Weights of a small mixture-of-experts language model, trained from scratch on English Wikipedia: 14.4M parameters.
Below are experts of layer 5 (counted from 0) of a mixture-of-experts language model. Rows are named router (the router's row for the expert), up (a neuron's input weights, with its number), down (a neuron's output weights, with its number) and show model dimensions 64-127. Each number is 128 + 24 x the weight over its row's rms, rounded and kept within 0 to 255. Numbers have three digits each.
After each expert's rows: a language model's description of what the expert responds to; "comes after" lists some tokens at least twice as common just before its tokens as in all text. This comes from a sample of Wikipedia text that the model never trained on. Tokens count by the router's weight.

# expert 28
router:147144116124101112166131147140125170166081138107115091143135136110143144119097123130131151151115118128108099118095156153094110114138149105116134079108150134163130101129138109138115114099118101
up0:125129139093157155120121131142092135129111116143127121136103142110074174172145130151134159099110112121164108112146103119101104160147096126100156142139145116134131110133115106153166147147134131
down0:107133148135128103142149138095142141104109142099119161145140131107077119089151148131090091122108106157129109135111137115149163135071146131100132139129092139136102152142129135152107104120083137
up1:104119133129141130136100191143130135126072095134118141090155118090124144174125130137155141133095136116138136168115148127118090135182144136139138090153115134145109142132093130136107114131106121
down1:126127129091104138146112117136165119140110161155173161121113113163134169116131116100159109154144111130119116118117063173082123149129152081142098118146109121137151079173138107128094099174149128
up2:156139135105152110194105125109136164139158128088168075117115160147115143159143105139145110112110125137156084104154100175097114099172178157105152121092110101123130146122122097152110078138141142
down2:119131086130123194135090115143118108109178168161122127134135156126122143114092092124102132128139134093101120173091126113129145164128072133142114128116171157147116140109127146133134150166164135
Common nouns and noun suffixes after the, his or a, often before of, such as season, government, presid-ency, resign-ation.
comes after: " the", " his", "'s", " The", " a", " her"

# expert 4
router:064105149143129148104112120146128132107099186099171141129134133112155125097165124150062155133160094160150164120127094138049086157131141088152108131129115112122139126128174139115133140110116109
up0:119132145121136137110110128070132057120158110137169117168142143120116136135096156111113055141172151099125125125166151100158116092157171106127128119145127118095139143134113143128095110150114129
down0:148108099169172167181104129183135137089125097188110096173182105122144110083113118127136128152130127116129125128110143093112145116088115128140176157115126110133108127091169106110120174156121091
up1:184141161155163072144108131138111125133073163112153119110130157184088140124121101109147147111121116105153130107121123123085127142156156111115086131157094129096129111109123135115124117125063116
down1:086091141091074120112116121142116145176134124113101111096117103108150145116134092149106153145135115114118141144157155119144115115033079115155125122096173173139127137109121127105147168075136125
up2:156147141157134120141108125102127146100097108145149154163082164141155128115115130152158177079149114135145143133140093145109135137111113114122096103120181183112134081089119101142130110141188128
down2:112157104106127147136127122147118119160120132106173116131180083139089131092141121091156127195136099090118163134119151134126115165128173091167149109137099093123148129106139141123103108145114120
Line-opening dashes and table pipes in lists and tables, plus commas and words introducing series, such as include, including, like.
comes after: "\n", " |\n", ")\n", ".\n", ")", "==\n"

# expert 20
router:098156173113062116086126146086117107083136120181117156125119114126132109111112127152151117126073117142127141109104130083128045137149158119110140083111131121121109099133085122167102131118093092
up0:106130161106175106132115095155069150121089097135135144149165112130137160117158120132142132124114121096126149124088163111109132097127095102148140166133110153100125144155115094098167135140163098
down0:107135158155109081106148115093132070116120103122131132180125110140137169128140097127153126125143111108145164087137124111098128136093137181137128108131112125150122118110114097126097108122108113
up1:139128143146140159119150136127142135109131142093155099138099127142078155138150139126161162117146114133098140092148149160154140145131120146107175130101102106131095094082093123130117059089140135
down1:117144129086117137109107131134165146143141140132151164174123134102085110145095126135111120123137103135139164123088138112140133152123137077156153161113140094151124101150126103086146138129129128
up2:115131117145120085132093144127136129112154128105124170109124133154117112114178122131101134130121111128134109104160107154121116098145133115125126103085112159093109156087146150114165107150167093
down2:144148133170144105117088097126109099110125127189132121107127101139117142145175155138120117114121140128142132128167133097140124147124113107110128137167157100167101117170127085131135115097129167
Capital letters and digits inside abbreviations, call signs, codes and numbered table entries, e.g. WADO, N83, PTI, KHFC.
comes after: " ", " (", " S", "-", "M", "S"

# expert 17
router:116092153141128090119089102119091083102120145097166129129099156143128061137147139126104123122148127146157168106167150140076134149134138125113153136141123126104198121121101094122116181109086104
up0:102155112123126142108172138119180123141119107081138113171120138120132134142099162148153163159145112135141118125145148153145142125157109164107120136176114089128091127087128135119106132127080118
down0:116089113127116119144142091149106138107138135170150119096091157115112115089130148129134107180127123083150124105108132154149112141126121138169144150165101131131126139183108146148135140114120144
up1:153130123129149084136113095117158143150135111129107124095079077141135131128122155146121109093143143116108152135144132119081104130142160094111131138077137095112133121112150110101154116095102103
down1:116108153142087166156147116120094125152160158134132107168130138135089098103097115103146179115168121126115161100132132164147136147185112142156174144128154227095160122151110109122089130170154163
up2:131119174127104119142137105121149132104117154139172096150111132168126146121100114159144147140103153125133126093138129145116097112192100131088134099095130135098148089096126098138120144129150151
down2:157169105110131149145103120135142148079121136141143104065139105149099158141137173136109146142131144135130112096108116114145156143117099119131091167113134092134131132128146142163115119109111157
Pipe characters separating cells in tables and track listings, mostly before names, titles or scores; also semicolons and list dashes.
comes after: " |\n", ")", "\"", "\n", " —", "%"

# expert 47
router:115180126132129126125134115140121119147108104141123113101158127154130131146105119136188152123152138134103084155097119163132149144126148147103100087128096147128151092119108113112109139129117182
up0:141149126134179121145147077093108157119135141113118161105120133152146138136142126123148183122173111118175160168143123157144110086136117171101141151103086133117143126151097094118084116129106112
down0:144090132148120105138136173150120151085130132120136163156128132131130125115112117140136081100171102113136117107117136115136113112136106139129100106164072149148107147140108093157131138165126114
up1:132167105078151217141137073131138127163079100139143125166135131142142125138136114146132155119147188107162124104098182110131129101191123121102148127145131086107113124097139086112129142166137114
down1:107105111149143129153084085125119143119169163096162139156124104081177103126170150143089159112110141126100126133124136121121110161156159168108123127096116110099129125121112135141151159118118135
up2:150140145135105113157161096099140097115139128163100116125133126089077099129110151194142126143144106189120081112159114110129109119181180142114153099156135135113155103109123122138120133139061116
down2:132109161143198152165125118169152159149187144109129145124154124107078082131130117092123080149106179109113160177101108111129134125180123174112114090150121070135125110129160128112151111182119121
Common nouns like part, hand, head, number, rest, list, often before "of", plus mid-word pieces like m-urd-ers, m-ist-aken.
comes after: " the", " a", " w", " as", " R", " h"

# expert 33
router:144155143127124111112132108096164125078125134129108155138129110147143125130138142136094187149104114163097150105111155080118124096160167101116120119114155088114132091118093115135116144147126093
up0:095127097134125149158157109113115113135185132139094147120106146115134121163116103132122156177166109118134115137147147132123133155115151137131135140157104087126148152108128122107142114111107138
down0:132139107135114134140139139131131115133151131063137085129145128160079143175148094138147136147123125132108087102114115144130101110169158100131133099132146120116092105125123137085146146117106136
up1:088133082143114139118136171130143145136155119107118120142103095138116134126106125075143136106102152109192172107113143123151136113170118119085132116123184155110096160113143122101109168114087124
down1:075152106148105138111104081158118139159146139129161123092145128099175145161141148163135110118125143098162140118121074117149092123134120138155147085101146150115136113099170114117169141159135143
up2:138122113138152151117171116117104096153156154130081114135096147120133140109104088145132129153154165134149163121087121163108168150096138099138172147154127115140107173162149105118119170173158096
down2:092096155095121140133126108158129121102117114141137110119124108092141084135131128141156140157094156100105113149138103114105140122078135175111125163094112103161103132090133128140111122148095162
Leading digit chunks of years and other numbers, mostly 19 and 20, in dates, tables, coordinates and statistics.
comes after: " ", " (", "–", " $", "20", "/"

# expert 21
router:122087118131127150109161146140162137141154147121075139132093089091130097146115142186139122146144147132113202168156105068169131135118123125118144112171157105132158101111122090100097152128123055
up0:071154099102096147120163130108139134114127124106112169107129126111128148096141121143161172174141126099172166139180133155118137097153117123160077109143125104143145124107143089127127133099138133
down0:133166133149144180116138151149096130102108143178103119124076148122109139136151178161160120154138107113074112150121109118057157106109132120122120123165152132122144161094129130134156110173148109
up1:152171146125103112146153125149151079154095097128165116136162146152085107123146115156088131148103123146149155125122161145111121165153146135094124159104122168103132132126120105098148158102107121
down1:112113171136115121097196120159086111143126166164154112107154124131110123120173163119122125123126129152129116127122108187141105114113117174092118144135090099127141163109133169132098133125124098
up2:153159116092128137155175180140106128128123141118111168081134122115100123146179173163133163081087147099159136117133101109107093135145127118152135083140154148115141159101098119115100142101148088
down2:162118134131115113120124133102126143104131177143121096069149146146204131064100122167134133104166144101119126110116109147141128165126145140117142115111082127127099157157121105097092145101137115
Capital-letter pieces starting English surnames and place names, often in sports tables or lists, such as F in Fisk, W in Waltrip, Mc.
comes after: " |", " the", ",", ":", "|", " The"

# expert 15
router:080108129122132161158147130130149109130149123146117161123145083091109094119121176162131082117151157107108140138156105096103145185141131111103144162148121121113123075136147129106135103115107086
up0:124139102141141134147100120122093142146153137167126106139134131129163146131102127112127130146119142125166112146115088134081067133120188108099161120126125145122095133123135152083149150137143164
down0:125108126114092138088143133112094099147116134113154117112093154123158109164115118137124126110121116127156132175141092137154119153167163113089126141136118150159117102165105140093142119128089111
up1:145135130105137159161134115137123131148087130127131149138138113121095120122119073134126162105121122117149112083115129106161096142151105134107122147132137148072130161147113161139127142133163105
down1:109135148133149153114125121090117125129164088109114151130142072118082089123100145105207134129152148154125105118175129120097103124149097159144123137138136122133105080138096155198140124110138100
up2:112119119103150108126149100119122116146142157135141154096150095150168135135102156106165124144134104080132126095121135101140149107191132116127149108111142106128155118135122128132138110149163129
down2:123154134127124118096089100139145119149085121143123065115153156134140135094159130118088159080181093166100108111112122155138174130138140141143165101118098142124150129144153150110118094132170125
Single capital letters starting non-English proper names, often in tables or lists, such as L in Lori, K in Kontostephanos, D in Durbe.
comes after: " |", ",", " the", " of", ":", "-"

# expert 54
router:156175141146091154114149159124108114094150103096105151107109130140145127128140122161106103137129121138125157156138119110145152196116111130135137169145154145167120076146116117144125117177138065
up0:113138117116142177136136129125151163146090120128100139138140136153124113139157102129102122104112107143144142118200121115097100107109106136129100146164130156115110154102137081101142124136141151
down0:139140105161150147141119147104063103115137151130147105188082121115150126109145144131136119159133139170121120146129103118106141161157143143122142160126098141112107115128111097100139117141065141
up1:166128139145089120118138093094147099165159126101146132126176159124124149182114091091110104108171131172120118128139098145133132127172151114133174165079152147115110082108152071144112120134111128
down1:132141073119110142127138144105168114128149155120086172141142130126136138128108136176127158104102108089125095101119156130114119119161144099118143128119133103142154125178069146097158115107138141
up2:102131112133166210162150138105128180082149125105142161123124144132110124120148137139127128145090130096079140136189165140096145125160147134127120106177117140114156154112128119115120136108138134
down2:175156147159174152131081123087118152134115100124152106134147108129133118136153109077155096138138108163113133151162134121122131155103116121105166141142119134146103107123087099138103193153115116
Single capital letters opening a word after a quote, parenthesis or heading break, such as R in Rain or H in Historic.
comes after: " \"", " (", ".\n\n", "\n\n", " =\n\n", "."

# expert 25
router:154159163136129097183155137156155120164098135105117101121159166108126114107066124135133151134124096087127089112093138167127133159127162096113122090136112143132153111147109132137162130136125115
up0:166164106103126138145094113129132127106095171143105128148100137135125147150138169130131147144098098148092126111113136100108126138145117100116123109148077111144118160149142104129129126176111107
down0:152138144121102099146138138121186136152127153141114104144132109124137067144093111098146109112127087127091146134083130100102160085142132145122157136125152129109113143177160126157167147143108156
up1:148138150109129109148143150124121164109095151098115103109111156121179120156104136110144138138126122122107124148137109113144151148131136110125081160102114125113133113146136169133124178159156088
down1:133124118134155129147163139110128104164128126117156142168133141103092168105136131102121114165149110135139130143116147157166131094061091126167129117089116129141129171162133105138160111149135110
up2:123075107131132130164134123098114134152085141109138137127178162122146091133143127122118164124120128113146126135126117133106169145137154137116157100116133107134189158117130136109116153145137126
down2:093106097162119110089131133122158094113117104106126140176072078139183110168117114094100120130151126092150122124142097139118099149160106113141081140106174133138148132166128129163117136137167161
Common verb or noun roots, often completed from a piece, taking endings -ed or -ing, such as form, head, attack, land, wreck, turn.
comes after: " to", " the", " a", " and", " w", " was"

# expert 42
router:128099124118132111117112096134112097131149131170137160134127088105153091161141178122135112118147160154111109154138116085161169150125151144159093146120137093137111144136179168132103114130122105
up0:153119135143144127155135095113151092152157103152132129127146136119145116122103135141103103115152126118074116130173147108137142120170161124081126165185108098119107104126128145142139113098143170
down0:099170156139113102107121145105159126115108130132118131118155124103091153102121106143178135155134115163138123121117114145081103122148125132120156137154143128133152116102113140145156152092120163
up1:137086131116112119105122079112121112131153164152137175112169101141133139149132128102105130137143100169138130102116118167168133119125153131124136133142101148128119142080167140149107101147113136
down1:138165111094126111108167145165137151164130139111110108099105105138101116146093105109181106082149154133124100099116119110177173140157141151175151130117092186135146118129105134124157133139121142
up2:117107086091096110141106088127111111126118193099141135173174130135128074160130145110139153139143166145152141139142153083121151110149123139145135103139132106091107139124144135145117110166118120
down2:077084137095130106149148141116179129129133115142092079135151112151144088138089141105127136116102154161118140124100156130106142115185121142115148133110114088129116080136112155129105130118129127
Opening pieces of non-English names and places, often in tables, such as Gu in Guangzhou or Guinea, Ch, Br, accented letters.
comes after: " |", "|", ":", " in", " the", " ("

# expert 59
router:050112100117167151152115105128110085135131131116099138087171116129154117149136165112151106099141175130102135124167101137148120141132153131167136108156135135123102148145136098054114124117128108
up0:114129159098092173139106137141171160082164127124113118119098117136109088124109132123100087145126148107157149137142097170129150140138122141100130154157116132123184160136130137115139119088094097
down0:133098141132088121159122112121148136119083096118134092091113104061170105125136127112149136185099109146123103103122145064112127126099140146110124132108112133085127136119117140134155129154090161
up1:154123084126123111163103106143130123172096141135159136138083141120151129112147124118104101111124085160146137185126119120167173167133088124116106096129176142166129154118124119084173098166103138
down1:096117170102121094148151129128116147141099102137166132110169150168152159121140109159144127129144135128118083140168163163158145111122128117191153173131138125127117148120090143177151119129157130
up2:158127174110142147131123117122075137143086108121127168113086143113165091081118105176158111166094181093137132118099117102145135139155166148085090143148157124096140112112134104119157149158096148
down2:121137121102147120125114132135116142116151117124089135135129121138121108162116128130130107079203122129104118081175108091132119126163139090110146101096126141132157074143120078148132077132131112
Capitalized first pieces of European or Romance names and places, like Bar-celona, Sch-anuel, Mar, Car, Har, often after "of" or pipes.
comes after: " of", " |", ",", " the", " in", ":"